config.toml
n_layer = 11
d_model = 96
n_experts = 128
experts_per_token = 8
d_expert = 32
d_shared_expert = 64
activation = "swiglu"
moe_layers = [1, 2, 3, 4, 5, 6, 7, 8, 9, 10]
router_score = "softmax"
normalize_top_k = false
routed_scale = 6.94
balance_loss = 0.00227
balance_bias = false
router_noise = 0.1
router_logit_norm = 1.5
shared_expert_gate = true
init_std_router = 0.0124
lr_router = 0.00212
vocab_size = 8192
norm = "rmsnorm"
norm_eps = 1e-06
tie_embeddings = true
optimizer = "adam_atan2"
lr = 0.00275
beta1 = 0.9
beta2 = 0.95
batch_tokens = [32768, 65536, 131072]
seq_len = 256
train_tokens = 238900000
steps = 6736
dataset = "wikipedia_en"
Below are experts of layer 6 (counted from 0) of a mixture-of-experts language model. Rows are named router (the router's row for the expert), gate (a neuron's input weights, with its number), up (a neuron's input weights, with its number) and show model dimensions 0-95. Each number is 50 + 12 x the weight over its row's rms, rounded and kept within 0 to 99.
After each expert's rows: "gets" lists some tokens that make up at least twice as much of what it gets as of all text. This comes from a sample of Wikipedia text that the model never trained on. Tokens count by the router's weight.

# expert 30
router:53 26 40 64 49 41 54 34 41 41 41 46 39 53 56 38 55 66 57 33 31 50 70 55 52 70 70 46 55 48 48 62 57 39 59 49 70 52 55 45 56 45 57 32 50 48 56 53 61 66 57 58 72 33 56 45 65 29 53 46 61 51 67 49 31 61 67 65 48 46 47 36 46 59 39 68 45 38 62 59 33 59 47 40 36 39 28 65 44 53 28 41 50 24 78 32
gate3:58 58 64 45 43 57 74 72 67 41 52 52 59 41 72 63 62 50 24 45 41 50 59 44 49 29 40 30 38 34 41 61 55 63 42 29 57 66 34 45 51 65 38 60 57 55 51 38 57 45 58 62 46 66 60 68 38 41 58 54 47 58 37 54 44 41 57 41 39 44 52 72 44 41 60 23 79 44 65 56 34 20 44 67 53 36 49 45 42 45 46 38 54 55 54 41
up3:51 53 31 31 37 51 39 49 47 61 56 44 59 77 52 46 55 45 41 43 34 49 34 52 50 45 32 38 51 42 38 57 71 63 43 50 33 71 37 57 42 42 50 63 48 63 60 58 42 61 61 52 54 66 42 76 55 68 31 31 36 52 73 58 49 50 55 61 26 62 43 35 47 54 55 54 29 53 58 69 38 64 58 52 35 56 40 09 61 61 51 45 45 53 57 53
gate4:54 39 64 30 38 53 54 46 49 36 43 62 66 37 62 48 79 53 61 64 49 55 33 53 36 33 59 31 47 61 38 77 68 61 38 71 29 37 45 45 44 49 46 66 32 41 55 65 35 44 50 54 44 40 53 75 43 46 50 67 66 44 54 57 56 33 56 57 48 47 67 40 37 18 65 68 69 57 33 59 48 40 52 60 41 43 54 47 52 60 47 42 41 61 44 49
up4:63 63 50 22 42 57 25 60 46 55 52 61 76 50 49 53 58 69 51 48 57 38 36 39 48 41 68 39 52 42 36 81 57 55 36 48 37 47 40 54 58 60 51 59 42 46 65 66 31 48 37 62 43 47 53 64 50 62 34 50 40 45 66 63 56 44 55 68 63 42 67 24 36 48 61 50 44 39 39 69 44 39 45 49 58 56 39 36 52 72 29 43 41 59 30 32
gets: ".", "\n\n", "–", "==", " | ", "In "

# expert 27
router:53 31 44 53 57 35 70 36 66 49 45 35 38 52 56 69 60 64 65 36 45 52 31 60 36 50 42 57 50 62 46 44 67 64 71 39 37 56 60 37 31 38 39 63 34 39 51 56 53 46 43 33 60 29 47 45 65 50 37 43 67 44 56 44 45 67 65 52 42 58 36 49 59 46 45 64 67 71 64 53 31 73 59 28 44 38 63 62 51 55 27 55 65 49 67 44
gate2:48 51 69 53 36 42 46 55 44 48 24 65 54 47 37 58 58 41 56 35 38 50 41 56 51 50 40 80 36 44 67 50 54 62 49 62 58 54 63 43 48 61 53 54 39 27 30 62 52 70 45 62 53 52 77 40 42 47 58 56 56 56 70 44 56 62 47 45 37 87 34 61 48 48 15 55 23 51 44 52 52 52 53 49 39 51 54 19 56 49 53 51 49 36 51 41
up2:45 56 51 34 59 47 47 36 49 69 59 47 57 42 64 51 55 76 43 50 82 37 45 53 34 42 76 45 48 51 49 29 52 39 40 41 32 41 48 60 64 48 57 46 58 79 57 69 48 29 74 40 60 47 30 51 49 48 42 31 64 41 54 34 61 38 51 67 49 24 69 37 55 46 52 48 61 57 48 54 61 45 34 65 49 44 45 66 44 37 51 37 34 69 53 52
gate3:56 57 60 48 65 56 50 47 32 40 50 45 48 28 40 53 22 63 49 57 40 60 43 49 51 63 34 32 68 59 65 52 48 51 45 56 70 59 38 32 40 50 52 58 59 65 30 45 55 57 29 64 57 49 58 39 48 57 70 56 70 41 54 62 67 41 32 58 47 53 64 25 56 08 46 44 49 45 48 48 54 59 39 55 60 57 68 51 30 45 73 38 38 36 44 41
up3:51 40 55 34 69 40 68 35 51 50 38 46 43 57 51 55 57 60 54 55 57 37 42 56 31 38 39 54 37 64 46 47 78 48 63 57 50 62 58 27 39 55 41 60 51 47 66 51 54 50 48 35 61 41 35 56 41 36 64 51 50 53 48 47 39 69 55 39 55 56 53 38 54 18 48 54 83 72 85 39 49 50 52 53 44 43 50 59 40 58 25 55 77 55 49 30
gets: ".", "\n\n", "\n", ").", "\"", "\"."

# expert 40
router:66 51 62 54 69 39 46 27 66 43 56 62 57 66 60 53 43 69 56 63 70 36 52 43 69 41 47 34 42 52 57 59 64 41 40 53 43 53 46 38 41 42 30 48 47 36 45 43 59 49 38 50 75 38 43 55 38 79 38 30 32 41 52 32 44 62 52 59 40 60 33 59 44 50 35 57 55 62 36 45 77 84 40 42 51 56 43 41 59 56 50 39 43 38 56 34
gate4:62 62 50 51 77 49 48 45 51 46 51 63 70 34 36 58 51 51 59 65 48 33 59 63 37 60 65 47 29 71 54 59 72 38 26 66 35 46 56 37 40 44 65 61 53 44 72 61 66 45 42 39 46 46 31 44 52 44 46 48 38 58 63 51 53 63 47 37 60 61 62 44 42 62 40 53 22 53 37 29 32 48 68 40 41 69 43 43 47 54 43 43 42 39 81 58
up4:37 40 43 56 38 48 58 48 52 58 35 31 37 68 59 51 54 56 46 56 42 55 35 46 52 30 34 54 52 32 37 45 48 74 59 22 72 63 62 72 65 79 52 37 51 57 24 52 45 53 73 69 51 37 53 59 40 63 39 37 71 57 46 41 44 49 51 55 45 44 50 51 55 40 50 54 66 61 55 69 58 37 33 60 50 42 57 44 45 19 46 66 54 62 38 48
gate5:47 56 37 53 56 58 43 54 60 77 54 62 50 48 56 19 45 35 38 42 57 66 49 43 52 66 49 62 70 46 59 26 31 27 52 39 67 48 48 69 41 44 50 28 86 42 36 52 71 37 47 48 35 58 49 54 39 52 49 63 52 47 40 47 75 42 29 37 50 59 47 46 56 77 48 61 44 44 53 51 32 51 46 44 59 56 46 46 66 74 37 56 51 50 58 49
up5:71 55 71 48 75 45 69 56 37 45 32 45 47 46 37 51 52 55 38 42 36 28 51 49 42 71 35 44 45 40 44 50 66 59 64 40 36 73 48 43 44 58 61 53 57 57 65 43 49 51 66 45 54 53 54 38 49 60 55 27 44 46 37 47 33 59 55 44 72 55 46 45 39 28 46 55 46 45 53 36 62 49 83 41 37 28 66 55 51 31 81 51 57 33 56 47
gets: " a", "6", " | ", " it", " lic", " N"

# expert 46
router:72 65 54 59 62 43 56 52 59 56 38 33 55 50 76 61 47 43 28 56 26 46 40 70 45 36 62 58 52 46 56 69 52 48 41 44 60 58 66 55 33 50 53 53 38 30 30 56 56 37 60 40 52 52 66 50 22 64 70 44 39 38 42 46 53 51 55 60 30 43 33 59 17 63 43 49 54 51 75 46 57 44 63 68 45 61 63 46 53 36 39 42 42 40 40 63
gate19:49 56 38 58 58 77 55 64 19 70 39 46 33 56 42 51 39 24 32 48 57 71 58 45 48 39 20 53 51 50 66 39 46 45 57 38 44 33 53 46 59 61 54 47 33 50 51 37 65 72 51 45 64 54 71 45 52 53 51 51 60 49 36 39 54 20 53 48 69 57 43 65 35 61 62 47 46 55 47 61 50 48 55 56 43 45 59 67 47 36 60 32 25 67 40 55
up19:47 26 49 61 57 64 47 69 63 69 15 38 51 43 61 58 54 34 36 39 61 58 60 50 45 39 44 51 45 43 56 48 25 46 72 39 30 54 69 51 63 85 63 41 48 53 40 48 51 60 49 43 31 62 63 45 47 40 55 48 45 49 42 54 54 49 33 26 56 35 29 60 46 52 61 39 36 55 56 47 59 64 50 43 54 44 61 70 48 39 58 64 39 76 49 49
gate20:42 36 54 47 59 44 59 54 49 37 61 40 35 51 67 38 52 67 42 53 44 57 40 46 46 42 32 46 63 48 35 49 44 61 71 35 55 53 56 50 52 37 28 62 75 57 54 39 64 41 65 65 58 64 27 28 49 48 54 20 80 47 33 72 59 44 58 36 62 75 50 44 44 53 57 46 47 80 51 49 62 60 57 37 43 37 38 62 55 61 44 57 66 56 45 60
up20:44 40 67 51 53 42 51 65 44 41 48 51 54 41 60 55 60 34 39 61 64 53 46 54 43 40 45 71 37 46 50 42 46 59 58 37 40 49 53 33 34 58 45 69 51 53 31 61 57 60 67 50 77 54 49 59 50 46 45 26 73 37 29 53 45 52 57 34 67 53 28 33 40 46 68 44 40 78 57 64 84 41 72 31 38 30 42 49 59 47 45 58 50 59 50 39
gets: "'s", ")", " to", " in", "-", " he"

# expert 26
router:65 32 31 48 56 39 40 49 59 42 39 18 38 56 55 44 29 58 48 60 46 57 74 76 38 61 55 37 51 44 78 74 61 39 50 55 70 66 56 47 52 61 39 46 66 35 38 48 47 45 47 49 50 53 50 54 26 60 63 39 51 49 39 60 28 52 30 63 49 54 60 38 31 33 46 41 67 47 70 58 40 59 52 56 44 60 55 61 36 58 55 39 66 39 60 44
gate2:73 69 38 58 47 60 49 41 53 43 34 47 37 52 44 62 70 43 40 64 41 62 27 49 39 49 60 44 52 51 55 29 53 63 32 64 58 57 34 48 63 42 63 35 50 49 32 50 39 75 41 60 40 38 49 68 46 48 53 50 29 60 52 71 57 42 58 47 54 51 74 52 70 30 57 32 36 38 49 42 48 41 45 51 53 69 58 48 33 38 28 48 49 79 68 61
up2:41 54 40 33 40 46 47 39 50 49 64 44 50 37 44 64 65 48 30 56 44 33 41 62 38 40 69 65 28 56 52 63 70 46 41 47 57 54 64 49 56 52 65 58 42 42 56 51 60 41 44 45 56 53 49 85 24 53 49 57 42 55 38 71 37 50 54 58 58 61 52 66 50 41 68 36 70 55 65 38 47 39 38 60 45 65 54 74 42 40 14 26 40 53 47 58
gate3:69 63 50 65 48 65 43 38 53 23 54 38 59 46 33 67 66 51 41 64 58 53 59 51 39 28 60 60 44 25 46 37 73 43 52 45 41 67 53 39 61 47 53 58 46 48 66 49 50 46 51 60 36 56 48 45 30 34 36 54 33 60 68 31 68 57 75 62 46 41 64 43 45 59 65 60 26 49 53 61 36 22 62 38 61 55 35 53 45 61 60 54 42 45 36 39
up3:56 59 30 29 45 46 47 34 45 31 75 45 51 46 46 72 61 59 47 69 18 59 50 56 65 37 77 49 31 55 38 66 47 44 54 52 40 61 35 44 29 61 39 73 42 50 63 57 41 36 54 53 42 38 46 62 48 45 45 59 41 59 69 53 58 47 67 72 49 57 71 54 49 47 69 66 47 44 57 30 39 35 53 58 58 47 29 40 51 46 47 44 39 42 31 54
gets: " for", " to", " in", " in ", " of", " in the"

# expert 93
router:66 58 52 72 56 40 55 42 40 43 55 68 53 24 53 67 43 65 66 50 36 40 31 71 37 31 45 51 42 34 38 27 56 44 56 69 51 35 52 39 47 41 65 42 40 33 60 54 32 51 72 35 55 58 42 72 47 55 46 59 33 65 62 50 49 72 43 57 54 75 40 39 33 42 41 28 49 51 66 51 38 52 55 62 36 74 50 47 52 38 51 40 60 45 53 50
gate0:54 72 61 35 46 65 52 59 33 59 54 55 32 61 48 56 57 33 54 65 47 28 46 36 29 68 58 42 42 31 67 64 36 61 23 45 36 44 52 34 71 61 62 53 53 51 51 54 66 40 53 73 53 53 47 37 45 49 19 67 39 46 50 48 28 51 46 32 54 47 52 47 42 63 57 67 50 62 47 58 44 38 75 42 42 51 31 48 45 59 51 29 35 56 56 59
up0:78 60 51 36 53 53 54 44 45 66 61 57 35 47 38 52 48 45 47 66 46 59 44 40 41 56 53 30 43 50 72 76 43 63 31 47 29 44 77 44 47 60 36 56 54 50 51 34 60 41 59 60 54 43 34 18 47 18 52 64 48 33 44 36 54 57 37 39 57 63 64 48 42 61 50 67 65 58 53 56 48 67 59 46 38 31 36 54 60 48 51 43 57 26 46 37
gate1:58 46 40 56 35 51 46 65 63 57 57 36 46 53 40 34 68 67 53 39 43 65 64 34 52 52 53 35 29 46 46 49 58 71 65 29 47 66 67 63 45 53 42 34 60 66 57 50 44 74 40 56 48 40 34 44 64 58 45 30 53 30 35 37 35 30 65 58 49 48 46 49 71 67 31 60 35 52 52 45 43 60 28 59 72 46 65 65 54 54 67 39 57 56 64 58
up1:21 48 49 69 57 44 55 49 63 44 51 30 40 36 45 52 50 54 42 49 59 55 62 68 52 52 35 72 57 52 85 46 21 48 62 40 34 60 52 34 46 51 57 51 32 46 58 57 60 52 38 51 60 55 48 44 52 28 52 47 49 63 30 57 61 48 46 29 48 52 37 70 39 33 33 52 50 49 56 33 59 66 29 61 48 27 75 69 65 44 47 60 50 62 43 54
gets: "\n", "\n\n", ")", " |", "- Position", " Wh"

# expert 123
router:55 57 37 16 65 52 52 25 57 55 50 41 32 64 21 53 64 68 49 48 33 51 32 37 44 53 32 58 38 67 50 38 36 39 54 40 58 45 38 62 44 46 57 40 43 44 57 63 49 62 47 67 55 43 64 66 59 46 67 44 61 43 60 51 38 60 64 30 49 62 36 65 71 64 38 49 44 50 50 48 35 27 62 33 63 55 43 50 69 60 53 72 44 48 58 46
gate0:40 60 41 57 62 70 61 44 52 34 21 68 50 51 39 42 28 52 43 41 52 60 50 58 59 46 68 38 45 49 47 56 65 39 63 34 39 55 68 47 39 38 54 34 83 36 54 64 63 70 58 43 54 37 44 42 51 67 47 27 50 56 38 42 63 72 48 41 51 65 56 49 35 44 49 54 36 55 37 36 42 52 65 36 67 47 66 55 23 40 44 64 40 66 60 46
up0:49 67 46 55 50 66 27 74 47 49 47 72 36 46 68 56 50 65 48 73 43 59 50 31 50 29 33 66 66 49 31 41 26 62 40 47 40 41 34 50 52 48 34 47 29 45 49 49 61 53 52 61 58 51 54 55 42 51 35 68 45 65 57 55 37 57 53 41 72 55 32 49 54 35 44 29 67 59 61 48 37 29 38 53 48 52 65 53 74 29 54 55 61 42 46 58
gate1:64 32 75 57 46 46 35 43 59 34 37 60 66 26 48 40 50 56 24 48 68 56 43 69 49 51 53 35 53 58 49 44 49 46 35 47 65 42 72 35 64 58 66 54 50 55 38 34 42 36 73 37 60 63 67 47 44 54 39 46 35 63 56 47 56 64 59 60 51 44 43 48 73 48 59 38 62 64 52 72 45 57 55 35 47 72 29 41 56 24 44 41 65 46 52 47
up1:67 45 55 26 51 59 42 54 41 38 34 68 50 42 26 63 47 60 63 48 58 29 56 58 72 55 47 43 62 60 71 45 46 30 12 57 50 44 53 44 42 44 44 37 46 38 34 48 57 31 69 38 54 58 57 68 35 43 64 44 44 38 46 53 69 62 76 48 40 70 40 45 55 70 65 66 39 40 40 42 38 29 50 40 54 57 53 46 58 41 57 55 43 54 57 52
gets: "s", "ers", "as", "es", "ors", "ts"

# expert 76
router:32 55 75 63 68 43 27 36 48 41 68 45 25 39 48 50 73 54 53 39 69 56 30 59 53 54 44 78 37 48 43 44 36 42 45 42 53 48 51 55 47 25 57 55 49 48 54 60 51 65 35 77 49 50 48 60 46 62 77 61 47 51 47 36 60 54 35 48 37 69 63 33 55 36 38 56 44 45 63 65 55 66 51 49 53 50 42 22 72 46 55 57 48 42 45 41
gate0:48 57 53 73 51 62 55 48 40 66 54 41 47 37 66 48 53 31 31 42 61 64 34 63 66 62 51 57 49 58 57 80 42 36 32 39 79 56 36 39 55 37 43 46 57 49 54 44 63 33 44 54 57 58 25 57 52 22 49 49 27 74 56 52 51 59 49 55 48 67 49 49 38 42 57 62 40 46 54 40 43 60 23 39 51 63 56 36 58 81 44 47 54 37 57 49
up0:44 50 48 76 53 62 66 48 49 75 48 42 45 28 68 47 45 47 37 43 74 65 38 54 57 74 55 56 43 66 66 69 41 44 47 33 79 58 45 30 44 36 45 52 42 46 42 45 54 37 49 54 62 51 30 35 61 29 51 40 33 77 57 45 55 60 32 60 49 52 45 45 48 41 40 64 37 39 61 51 51 41 30 35 60 51 74 38 53 58 34 51 66 49 56 50
gate1:46 51 62 65 62 48 47 37 65 51 50 56 53 47 71 29 24 31 36 69 48 54 60 63 50 55 57 40 59 60 49 50 56 42 54 53 57 51 40 42 40 46 60 45 57 35 30 41 52 41 42 64 38 49 47 29 46 42 53 47 30 50 56 57 56 56 25 52 56 54 61 53 50 49 37 12 50 47 63 37 52 49 61 37 51 68 43 67 53 34 55 93 64 63 73 53
up1:45 32 41 62 45 44 66 36 70 63 24 28 57 48 38 46 58 57 58 39 48 34 70 49 43 41 47 49 58 46 55 39 43 57 61 55 55 67 63 81 28 43 47 66 59 61 40 23 60 59 59 53 43 37 61 46 55 63 47 51 75 77 37 38 50 43 40 53 39 55 54 71 45 39 48 30 55 52 62 49 56 45 54 50 59 40 64 68 62 49 31 49 41 68 46 38
gets: " | ", "\n", "ur", "es", " | L", " | D"

# expert 104
router:44 56 55 59 74 28 40 43 59 59 56 48 60 38 69 34 48 56 52 43 53 35 29 45 57 44 57 63 41 49 62 43 44 47 75 43 41 60 23 49 40 32 50 62 51 67 36 57 36 65 52 63 61 28 68 71 63 65 73 61 47 17 44 41 51 58 34 59 33 57 57 61 58 41 36 43 52 47 57 57 34 62 50 63 48 47 41 47 47 43 54 39 61 67 30 52
gate0:41 43 44 62 43 50 48 50 44 49 45 53 40 62 39 45 44 41 46 39 57 39 38 40 62 54 37 52 40 57 23 53 54 49 58 29 47 56 73 53 45 47 73 36 51 39 44 48 61 48 67 47 68 45 43 40 46 49 41 66 46 50 49 78 30 40 42 38 48 41 41 52 55 58 52 66 14 41 14 62 66 49 45 64 54 51 70 48 60 65 53 41 65 59 77 74
up0:51 38 56 53 40 63 56 41 55 48 68 52 23 50 48 45 58 36 49 70 46 35 68 37 49 65 66 60 47 47 67 50 55 50 30 66 56 11 42 41 41 44 35 45 54 52 31 44 44 75 50 42 59 64 51 51 53 58 42 67 52 34 41 30 55 33 63 44 59 36 59 52 57 77 66 58 56 41 31 56 30 59 67 43 30 66 57 39 53 52 41 50 40 50 41 42
gate1:50 42 51 62 59 35 57 71 51 64 61 40 64 39 65 55 51 57 46 62 67 56 42 62 39 58 52 46 49 47 86 48 54 29 53 53 78 37 49 42 58 53 45 52 52 53 58 59 47 42 46 29 18 49 43 65 56 51 40 51 32 43 60 51 38 61 42 61 50 43 66 44 61 54 53 48 62 42 40 53 40 42 50 67 61 16 32 31 60 51 27 35 34 50 35 70
up1:53 32 59 46 40 43 49 57 34 56 44 47 59 37 83 58 55 39 54 40 57 47 39 47 38 47 51 33 49 69 48 23 64 49 61 49 39 27 40 43 69 44 36 36 62 60 54 33 57 40 52 36 59 64 52 54 40 64 46 59 59 37 50 59 49 34 40 61 35 46 66 45 35 56 72 51 70 47 62 75 50 81 42 62 43 63 51 46 33 57 25 42 42 59 50 62
gets: "5", " D", " I", ", D", " | D", "D"

# expert 122
router:34 54 74 37 77 46 47 51 60 26 59 60 42 38 30 60 54 64 67 36 53 56 34 36 55 31 42 60 48 34 47 37 44 66 58 43 51 58 41 37 59 27 68 65 48 61 46 63 49 69 43 53 49 27 66 72 53 60 69 47 61 34 28 56 60 49 58 47 52 45 59 32 54 46 35 57 38 68 53 58 65 51 43 63 38 57 40 36 66 54 45 53 52 51 29 55
gate0:59 78 43 49 37 32 28 52 58 60 56 43 59 38 48 34 53 27 47 77 57 33 54 54 40 48 41 41 48 44 34 43 47 60 37 61 40 77 77 49 63 37 49 42 40 33 58 51 41 52 60 38 54 67 51 39 53 47 61 41 60 65 62 56 63 48 32 55 46 57 63 42 61 38 46 39 58 38 44 41 61 61 36 32 47 62 50 51 11 66 62 50 65 40 47 48
up0:55 65 45 43 50 39 36 61 61 67 51 32 63 37 42 44 40 29 51 77 58 21 52 57 53 48 50 36 49 46 38 44 54 53 35 67 51 68 79 40 57 47 46 46 40 23 42 46 46 41 49 52 71 61 53 47 54 38 66 59 62 61 67 49 53 48 38 49 21 71 84 35 47 36 51 49 54 49 37 63 56 47 55 41 60 42 48 50 24 59 49 45 56 54 53 38
gate1:54 50 57 45 41 57 19 53 37 50 62 53 35 48 42 27 50 58 58 51 66 76 51 40 49 54 31 32 48 46 52 34 58 53 30 86 50 49 58 56 49 42 41 50 36 30 66 46 57 23 71 50 54 58 43 52 42 43 52 50 53 42 53 60 51 36 48 55 72 68 68 45 38 52 61 50 49 43 47 72 51 41 41 48 56 77 47 34 44 62 50 51 62 19 51 40
up1:47 14 36 56 54 50 67 27 67 48 30 54 21 82 62 41 51 76 49 50 50 80 44 66 49 31 50 48 64 54 52 61 48 57 60 66 37 42 53 40 42 52 58 50 44 50 62 56 47 37 63 58 38 37 34 48 32 30 54 41 45 59 35 53 52 48 44 53 34 46 66 65 72 58 53 49 60 60 61 46 37 51 52 64 49 44 35 68 53 42 48 53 42 52 52 46
gets: " C", " T", " S", " B", " D", " N"

# expert 94
router:60 38 66 38 46 41 54 38 74 70 19 35 57 58 42 53 56 59 45 54 53 45 56 47 51 61 37 58 57 53 56 38 57 18 54 58 69 42 57 51 44 50 49 45 45 32 76 58 51 53 21 42 70 54 48 35 64 43 44 69 64 37 64 37 36 52 53 65 51 41 42 55 36 48 31 50 59 39 27 77 53 51 54 52 34 52 56 44 43 67 51 56 57 32 63 39
gate0:61 29 49 36 58 58 61 43 40 46 57 58 37 23 72 53 47 40 55 78 51 72 70 57 45 58 40 63 52 57 57 53 54 53 58 41 42 31 44 61 44 46 66 38 55 71 49 35 39 41 58 64 58 67 34 47 57 39 47 35 35 61 44 68 50 51 23 33 24 56 31 58 72 58 66 39 58 56 33 20 49 50 43 62 52 43 44 52 47 43 45 48 50 46 57 48
up0:75 68 43 41 57 56 47 41 49 28 58 56 45 52 48 37 44 56 49 39 53 51 42 50 45 26 56 44 44 54 28 49 81 36 38 64 46 55 56 43 43 64 49 46 61 36 23 57 67 56 49 65 40 50 80 35 32 70 68 39 64 48 39 57 53 43 43 60 52 74 62 44 50 47 47 61 54 55 50 53 19 49 50 49 37 64 29 44 33 40 52 66 66 49 56 45
gate1:46 43 53 56 67 41 62 41 47 56 30 47 60 47 41 66 60 61 42 26 36 47 54 47 46 69 56 68 28 29 55 56 37 56 41 57 36 57 37 36 28 56 58 62 39 53 57 70 46 52 41 59 49 44 66 40 52 62 56 50 51 51 57 48 54 67 47 56 61 31 25 36 75 39 49 33 67 57 49 60 43 44 75 36 59 77 60 49 38 51 35 54 53 38 68 27
up1:32 75 34 47 55 49 51 54 49 46 44 53 70 31 60 62 42 46 43 27 34 30 57 61 52 57 41 48 61 61 61 49 71 38 39 52 54 53 58 35 34 42 45 52 48 51 46 49 60 63 31 57 36 56 37 62 46 76 71 59 52 69 77 48 54 59 41 54 53 39 36 30 65 50 32 48 62 46 51 67 40 48 45 31 41 67 77 48 38 45 39 50 35 67 64 43
gets: ",", " there", " that", "==", "ation", " =="

# expert 107
router:32 60 62 38 65 32 48 41 57 60 64 60 58 41 31 54 49 60 49 68 56 45 49 60 57 32 37 49 53 52 50 40 47 34 61 31 60 64 30 54 50 52 49 52 42 47 50 29 49 54 34 72 44 44 69 48 62 67 66 49 69 28 68 42 42 57 50 52 79 50 34 44 55 37 54 60 64 66 43 43 73 72 72 43 58 39 56 43 61 39 28 44 43 51 61 66
gate0:48 44 53 68 58 55 64 50 43 44 54 70 55 63 66 34 65 45 45 60 35 56 37 48 44 66 57 38 43 40 72 57 54 54 43 57 49 56 53 44 44 35 34 37 47 50 52 55 55 29 56 43 60 56 50 66 38 11 50 58 43 47 65 44 53 50 86 63 61 54 55 71 62 55 55 69 73 45 53 46 49 31 46 46 58 59 29 42 52 47 37 35 45 32 38 19
up0:47 38 53 47 47 44 63 71 54 54 27 40 60 29 49 24 41 51 63 48 35 50 50 55 63 54 66 34 76 37 73 34 54 65 54 44 42 54 37 31 34 35 38 46 60 62 33 49 56 54 51 50 61 46 69 70 67 60 37 37 63 76 55 40 36 50 49 53 49 68 55 54 56 48 53 56 51 45 70 45 43 64 49 44 27 58 31 43 30 37 41 45 36 48 65 58
gate1:47 55 35 44 55 53 64 48 53 52 52 45 43 68 67 50 39 45 41 52 69 57 68 28 45 45 40 33 38 72 34 61 42 61 23 45 49 48 60 60 44 43 45 44 50 40 42 47 42 54 62 51 59 44 58 62 68 64 46 46 45 47 56 68 38 48 81 68 63 60 45 57 41 82 48 52 45 50 55 62 43 35 67 43 15 55 28 48 54 38 38 29 51 38 68 58
up1:39 37 50 74 48 71 40 64 77 55 57 52 42 54 37 46 70 55 30 55 55 56 63 49 70 54 53 56 53 38 86 56 54 34 48 53 48 53 33 53 36 32 58 60 48 65 83 56 24 44 41 55 57 61 50 45 57 36 45 46 43 50 56 43 44 64 38 28 42 30 29 31 53 44 59 59 57 41 47 39 44 47 36 57 56 45 38 59 42 65 56 47 66 48 48 64
gets: ",", " and", ", but", " but", " |", " sec"

# expert 109
router:48 44 40 59 55 42 58 41 68 39 49 31 63 52 40 60 31 35 51 43 52 65 58 60 58 30 49 38 74 44 66 67 56 35 56 52 63 68 39 38 70 55 43 30 52 31 38 40 51 58 60 51 41 59 56 32 69 44 47 37 69 54 42 56 47 54 50 64 67 64 42 26 37 34 39 52 47 69 62 48 74 50 56 43 30 40 33 48 43 51 35 47 71 43 65 67
gate0:30 52 36 18 48 55 55 44 50 48 56 48 50 45 51 54 52 36 34 43 57 49 51 52 24 66 72 59 58 51 58 39 42 61 44 38 33 52 42 60 69 59 49 67 47 52 60 30 48 61 29 37 54 47 45 64 52 57 72 47 48 71 56 55 67 38 30 32 59 45 40 50 36 76 60 58 48 56 25 35 40 72 46 46 44 44 51 70 76 46 64 54 46 52 39 64
up0:87 52 51 51 45 55 23 59 35 37 51 41 51 50 53 44 49 40 66 54 37 54 59 43 51 39 45 48 64 40 59 38 66 58 33 63 78 52 41 52 66 67 34 42 41 48 42 36 38 63 53 62 61 57 73 35 36 49 39 68 46 32 62 44 59 49 55 61 75 43 60 33 49 31 51 66 50 37 44 54 58 27 39 48 55 57 19 43 54 49 66 50 43 47 45 52
gate1:25 52 51 43 58 55 50 46 49 47 57 52 49 60 55 37 67 53 22 42 56 49 37 32 39 44 43 42 54 47 49 60 37 44 32 62 47 44 81 61 52 58 53 58 38 54 69 44 72 46 69 56 44 57 54 53 49 54 39 44 39 54 54 43 53 54 60 61 71 44 56 54 64 77 54 38 44 17 55 49 63 40 56 56 59 59 74 56 75 42 39 59 24 62 26 70
up1:65 41 48 40 42 53 47 58 65 49 41 43 44 63 59 62 40 50 55 58 46 41 78 64 45 66 54 63 52 68 46 48 47 76 48 57 48 20 42 56 44 68 46 50 60 43 55 46 30 43 11 53 49 52 30 56 59 43 79 65 64 59 49 48 42 56 35 43 31 46 34 57 30 64 41 65 36 43 38 55 27 56 48 62 40 48 44 51 44 69 59 36 65 49 45 58
gets: " and", ",", ", and", ".", ", the", " and the"